From a checkpoint of a small mixture-of-experts model trained on Wikipedia.
Size: 9 layers, width 320, vocabulary 16384, 107M parameters.
Experts: 16 experts in each of 9 layers, 672 SwiGLU neurons an expert.
Below are experts of layer 3 (counted from 0) of a mixture-of-experts language model. Rows are named router (the router's row for the expert), down (a neuron's output weights, with its number) and show model dimensions 64-127. Each number is 128 + 24 x the weight over its row's rms, rounded and kept within 0 to 255. Numbers have three digits each.
Before each expert's rows: "raises" lists some tokens whose logits its average output raises strongly, later layers aside; "comes before" lists some tokens at least twice as common just after its tokens as in all text. This comes from a sample of Wikipedia text that the model never trained on. Tokens count by the router's weight.

# expert 3
raises: "s ", ", ", "s", ".", ". ", "and "
comes before: "s ", ", ", "\n\n", "\n", "(", "'"
router:118127126142143164089176132130117105119074165140084095162111169118097104102133100126154144153112148127156140106114114169102147178110147128105178128145176126110165147179102071109106176117133128
down0:137116115090120094155147107142130123100141153137128164039123133136126150119149122130114138131140093136130142098126135116175115152120122133183142148104117159122122136123147114089161145146123140
down1:130134181093152126133159181120115121125160146081126143084116093113124138135122121147113085125093110118078143113119170131168142080177132154138092083123131138124106123090143194097155139135112117
down2:117147164130149108143107136132149158119106130127162157123109156141131123097149097118166124099093100137139084123094122171198143118136120141106133133161139137116096159160137133100190138129135105
down3:141098132129129097129118101095117082129143151131132104133101186146119130167116168103120146118176110118119140081183164099125082125113144112169123123141154163131169157117162141150149165143153120
down4:066146095128101133139112150148177192140122103088122165090133094188140163133183128079089105162153075154125115098106133108093165129132129116118133138121152126126103117083145118188152139128122106
down5:132121179098142141109155135083099149121114115136155045113076132111076142096130171131146151070118137118173154107149099128113128110131159140130133145168112129132125111090127137140132144111141163
down6:129151145101163129134137113127085181128095151059129134132097128139114105164134133172119161165161117147161137128141126120122138135096131114111109143162102110136102156105120123067125079153169129
down7:113133178144142133121103107112109114096113108111122123122133160132177149156128113105103136146151152148171147134089096185148115095135136157115166129123156134085126133108119151117138133135112123
down8:130134138119122112125126118147129146121142127142135161122113118132152116116123138124114114095105116114125071154087171109108129139141109110123123165145136102115168158138111129141173114089122148
down9:108131180160125086157102131144108161134126109125138147095080106161137113147151116196118074140129112124117167161091101106114109107122134133098147115169133176103129156140114137158112100119139083
down10:085115121159180166122063101124101147141132113116135168116147112109129139133083093127148098133147104113137101127103144149144156109127117093113129168109103140100176164149146178130091118106140137
down11:121148126158119128085112116152153148151115102156117157107145140108130182118134126119115095152105077116124128097139115103151114149126077165109103115131086117100149165134137120108143125129141142
down12:115103131143140141098176133149164142102101168139140135113122163160117135134177123111133142141141098076148120129141124103116084155099153132141116147128075083136108151152129128138090136106140127
down13:154166117113167096088108107123183130115121141108103130128133083112144141149139140150056138136145116136112127105162143126126147125153111160113143160063150098100129139111098120156119120124123144
down14:111085127155125146133148159085154111119173116122120121164183143131157153170126152164120124106116113103073137130175139095132116088135115080177136121128146094145102097102124158149117156161138121
down15:101128102096150113118098155103120157156098159156163074138114155123094164119120146153157090157101121135084094132121124146124118086091130141098112127096148142148147075124140111143134137122171109
down16:127086113129130154114105132101119111104152144126126102157147114127094101165101144113115114109147145139151135113151114102158151115150122109138145106177149095149125104134126156135160186121160141
down17:082093138170117183130143124122102116128107120127107129113104168123123069062161174084096115112098158112112117110160069151098130116139107129141175141145145128116118118105116107106128131093107104
down18:127133103096172108133100127157133149129117130151106169087116120123149127155116108179157142132145155114127134098140151120174152110167073136153151155127100110102161155139139093109140159116055169
down19:142151092102164129066112122141139116127082124133139120121141111128154109117162169110130154126135060135121132138115143116145140119124156143097154134130138130133135121139147126133132124113159110
down20:104141126088110122112116100155141093101109171083149131108164171133113125123151110126114151134099131125113133133178151174132115158106132137114138146147145085117132101163132097130137104126112144
down21:133122168104130105140163127135118152128113120119143108106144120135142145111148176120153155118190128126150123147110145106159184150123131157122123086159126121126099119144164116144099136111126091

# expert 1
raises: "==", "- ", "the ", "and ", "| ", "The "
comes before: "- ", ": ", "S", "= ", "by", "/ "
router:150103148115125086095173146121116134155118130103145105134135127102065121058125133132123138105124109166098132126113162125153098137123128120136116192104130139122145115171093119088122112139126161
down0:058144118160139156150137131161187107141133120140158112158146111156155128135109169124150155157116157108138132118136164156147096128094122159125143118124140148092153123121162112127120132164147139
down1:129148137139139138104115149098147105105166135155138122132157098122183097153091140114148166112175128149137149160114089152140158096176121147138131136126140124116164120107122106151117132099127109
down2:131140145122102120144139120142147117117153132088158111103161108122165137154141107107154171119110113135137147136138114112152082075112134152040159162104089140148100093121128107130119154134116098
down3:121121140120151129154119137123141094097126139116116111132116169148091134112145149091127121141154146139116130126147136148133133132116129092087139093132148145131107101140081150161162131151078104
down4:129128153127184134149065113166114097137091154105124174125132152132114165092116153070155142166102116159152126078126126099087163147135095125109128103145158161123109126100110117128094118146134153
down5:165128135148154118126148111120141119117126106095106115139132149147126146112137109096134099125116156136129126161109134108124102121103121105142131166142104130137137100140141109133146115126129118
down6:123123109105119100149116133112135139118161148111108115143161121102131101141110169089149138125118151090131121153165126093121103142113133151117145159129141192120128109136119174121168114136129152
down7:119131109154126125108085141094120106137113074107121077116122118114132100088128147155137113187096139076141187153127136156120088171144101129149106121092139110113118160103146132155121140126134093
down8:123076131121126137104105103125111123143133136127115145144131083144101110147105097142100118093101158188138168130128123143157105161141105109110086148101152148131114105117126098149125080116085169
down9:126100121167102112104137097131163137143143130138127149150112087125153097102062139143122101129128138137092139104124162165131137131183079130134145110154134103131145109118119082107098120154130104
down10:135161143162155143118138103123135137115171106130128107134113110116139140144165118076098129112148121101099104185086113129143103073146111102138155132127115150148119150155085149120163150155124101
down11:124103108143126077151139146134121137129135153151130147137097141129109157149143102096139130154149170138159149081090112154111090148126133115109142115102129156149119107148151152157153102125085146
down12:123134130154116132159139120099163107119170107150114108134152133163115100119123102109155086115153118117106125100138141122069131133127133155121126142161144119092131144164109115145091138087111123
down13:181143115116149126106110131143133123137084117148119136131124153105123119140117122134173079116160130118097080149133091137118153144124084124107129122148068173104150140116108096087092130139137125
down14:123105095082148117155130129134104125122129098094154067107152083124168103120138086139112135107110150160148115121110101101133113160146084123109093133119129137127153103134159151106088123150080085
down15:156129142139081126109118121117173165125143103152095161176122103149128119132143162186135105069095117113169113138166149156094127122103126154136147129141104110117159088090120144147106104122126117
down16:085159143095115104166143112106097186193120115133122135149161083062085126142118124138135167143139126134142121159121131125160143138141126129138146097138135114084166133143098126126151148136112129
down17:109124136147129126096119125114129129153136144125122195161126122091106110142080180149168133129134130135150135132128119178160147168113128146166111142119157168117149143179130066121149121065195134
down18:095124110113133141140086133116146156114134128124112157148121128129101106100158093129151092067153148119103119118151174176154088115135120140130090164101130145130124135117147090117172133117162143
down19:132140120096119174115152125141156142131144146106126127101102116107136091160110124093099168142127130092106112107140133147109129121101109117099146162110132187146085119140151120112157113098130073
down20:124136120103115105134133069136120116090142119113164115143146139141136088152083149105133155143141129102137108107129116126134086111143121145134141126130109090129113177151121113118135115143124141
down21:149167178136075138128098130093118173124108136126140154141103122153112149165162119120138138124132163137143125105150140129138088121127117123147109103149167067168082121111167147160143176141130110

# expert 11
raises: "in ", "and ", ", ", "("
comes before: "of ", ", ", "and ", ". ", "in ", "with "
router:151114125129120104126164122134120117115090141130106133183142115106089096090142147132151141112124181134149164063128112125118132121104114155138167131115158119114111097154117072117157185143144067
down0:127100172149115104115148148143117124155070087142132157143148105143124090110083161123121149151142121114128086119103125138122134088122120146076112114088121162114161103119137089150138134144136128
down1:116130117151116134171171155156125107114069122116133157163128122152118172103129133113161159092121163141090114125106114141138109126126098109091149121113136119110087134134100131136119134120140060
down2:107144144150121134124106073156096127088111099086109091160117111126125097084118127127136114133169157144157160109130133130120154107107143166075158130147147130105117148110125161133114154115072135
down3:160160116150117138112128160138155130126115096124092098128152112146125085128121138068100115154136133128128090132137149109101127118134103138118118123134099123104122167067110144122099062148136121
down4:106136132144144141167113084181165144124149093168135157148114124121148117143161076174170158167128138143171126147120124107089148094132150136154126166117142172141103117134127121116164134122110162
down5:082155108152147113139098167102138141113116154136159174164116113100130126114111158158101138068085172136126159142169148101159106173114172117117132154141117121104102127080118148074167106085152118
down6:118161111147131179115139087153101122116140126125119086134124114107133108160102121124117113123123135112143124126053124159079166093136150129137125119119132174116150117119174138151165151096130166
down7:125151150143167175135095120161124176136088145124100086111141107118132118133127176103105147130145147095162084145153159142138103088156111127113093126172169136126102115123108098098154144141155125
down8:122074106096161144121164145089130126133143112118144066148131118122133046162098118136118122151142153118165141093099143159092096173155122164132149165087095126153166130141111123109128140110130122
down9:126102096101130162137133117122149158108112155123118129142108133141132145170119125144126102095070208136117159088153102085097073148137128093160128145172121107091154148100151126169164126090136109
down10:141093099171099117148109111122121142139153133127121107152146145105164193143098131171110143108142123111105160151095147133088149155148119145099154129070124094144118121127163127131101172096140150
down11:084129124135147128160136122137108153120127110116152155136138144153092126156114117108083091129141160130139152141120132134116140123114128125159148118073125134107123151118155078104172118104138180
down12:144094088116127166145113120141166079097148151117131128149131131108139175167149090121123123126159157159099113133105124123111058150131145098151089130130106123102138146119163115197110124119167146
down13:106133132116154098123135150133101146158129137166112129145143136152156145162186167190094099188138105102151148117141109157106136101109146148097167127106094161151129133132088100120160136135156135
down14:182158141141125131127116145153132107076150128135130090129127129102116115158118134140128168112165090165108124167105151131148110136128081100123168174138128151125102130139119099134075113101095124
down15:102157077131134124082142161091120116095125108141124104089132142111163113181149131141097144133141164114131112119175130141104145137192151124161115134120108146161131174126103140115178116155115106
down16:071128106135143115149109159114168150126149088083151122114147131170131085097175127134134089093131130132117131130095149091136128165139116141156118176095090130145152179183115118160131157109090135
down17:137129153124136104111105126164139103106132142131152116128080157105172109128109091110156114093150106069160104104080141147118149182112139128165134143104136112137133170117127150137118153190144116
down18:136116113155158135132137128143160161167117082128160179117128123162100152145141115129108153147103118136121143095123083168154152168156117145113118087149154126145125070143159131142163154135113132
down19:126146138145148078106105140100116116123145156144120152131141124136121135121141125139131137167120140135120095159068144136094128127099133144129135145155170121142145108170126132136110129152149077
down20:137171116144137151160121105109098162180156128135094123081122129116156092126101137154158147114135170141148136140110180099070122103142164123134136144118142169138116139121129065134124105112144121
down21:116135117096115119090131171100110100129156102106144109159153166103129128123155128142132175108162149107123117076131133144158145128102125111133117094177099122149169128153101139097123092145144100

# expert 4
raises: "and ", "\n", "he "
comes before: "| ", "|", ".", "; ", ",", ":"
router:110129116172108135129141151126140129121088149171066094166109143088105092114098096162128120148115148140146113093114146152105088154147132138117177123123159138113142105165142100134101162127147133
down0:123085142090176141113105102118126153156129131125101127128132166112139113145093123158167170151139146128104129118123125126100153153110139093118130171124115130138129151122100113098127155129141119
down1:103127139123164129093106117146105152149135183112142155157146127144098096109109147107138152149114135091148127191090124150138132107142119123105112152132103129129170122158180128145125197134098129
down2:089119089115177102114154096175119138117126106144122091146118158075098127119149125165151117126137135142144135107147092135162109165141148143133165144107110112158131159154140136109101134105141175
down3:078136154149142101123116146104123096101153117064121147170163149128125109163144107074167102101166119121137179150146103107114133144117148102107118126155158117070108141158150131117147145150131121
down4:136120105152171106177152147116112170129147127106116098102101124132116097150088105129140157163188114088110126135125130144095118089150128181132127158130188140105126117151125142137086131156123162
down5:117165162130113131166163153100135142121094135126126148087139112181137129151152081122145123155136127105095136118145092102133150105132145124112115103160120116094154096117142117102105134104066109
down6:138113121164138122119124077166109101139142110152118124120160122162130127139122121139126096137113154132080115143119148103076171092203138094138124132138099090188126142123128109121149132118092152
down7:126080142124147158105081176134132130124112116132102114120139131119157094124127134116120144130109109131150130125128136114140136142120078124113136109125153149088103109109106123118088112153127119
down8:177134150149119178111147158155111102127134126121125108135144115110126122099131118141173150087130063171148128151168141146152109111103127124114131143165114142102129110095112140129110139067117135
down9:114135140148159118121128136138127139143124152138145126114112156080103121152127127135182136158150125113150173163138094101145110143137107122125116144184132129122104153168105119122118134086171164
down10:138146124143079137131128120150106109133115119093118115154091136121149087140120136109148115098132138111121110117155120081154073150116144137141119095127140112146142180120115147080105135166139134
down11:100153128112105122135094106132129112137073080093160119106077124114149100134155137140106062114073116124163158137110124113140162140097126107158134153153141114126111162112123136137115145123115189
down12:120131139092152153139151135155134096182139116108107124103089124065133137121125134081109160090163168128145128114142094111099154130105117148103129116136068119138128124114166130109162128107179146
down13:198120120133132156082153111112115128135137123131201128130139144104149168145114099167165140148153142141140136107081144091139149122092115153123131085066098142108087124115115119081090132124154125
down14:105136163121101138136117106126124106110146118116151118141144065109144160131118084127083146147105135125145131089114123163147119156130134122148152153136146122101088099149123151099142139103151142
down15:124098146132144096130071140069103155126126138134146118145075089138111173122131136113137161149156132130127138128112150103146103162115142117109108140111147117127127162154169136111100134139109102
down16:131124117112125154128111133110140166146142127135102124146068105160133128112133122117053173120087151083120149125126130180098083119124149135106146165056137163145129142113118121145131129128148142
down17:119096111125120099113072103140143143145103137124112126127172173104149144109172133161080138123097114164137147149128097150138139142143152106149178107128075143120167109128149162087107120153120183
down18:123135134138154122139078120125122096154147140107125117123085087121113138136128109137122096094122142123126142086141110144131136181154123179107169143112123121103136129106158124115099161167161118
down19:168073119139124155118147141158115160118125085121144094111117119116114130108144147056111151162098098134159092070139132117121107128128132136118122145132126128127088104088128160157072137123190146
down20:112124218112134150086165177150112145065119080137158147109125117095178123156115138123088074136126135130111135132135118124093134169170139133161145132151097115083138128112133134142151090139116083
down21:073077138099127118133136128075109124126145137100159148114114154127159181122092133125136173131132137133149099124083078137132133099146103110098110094124157145116087171123126133106164112131120121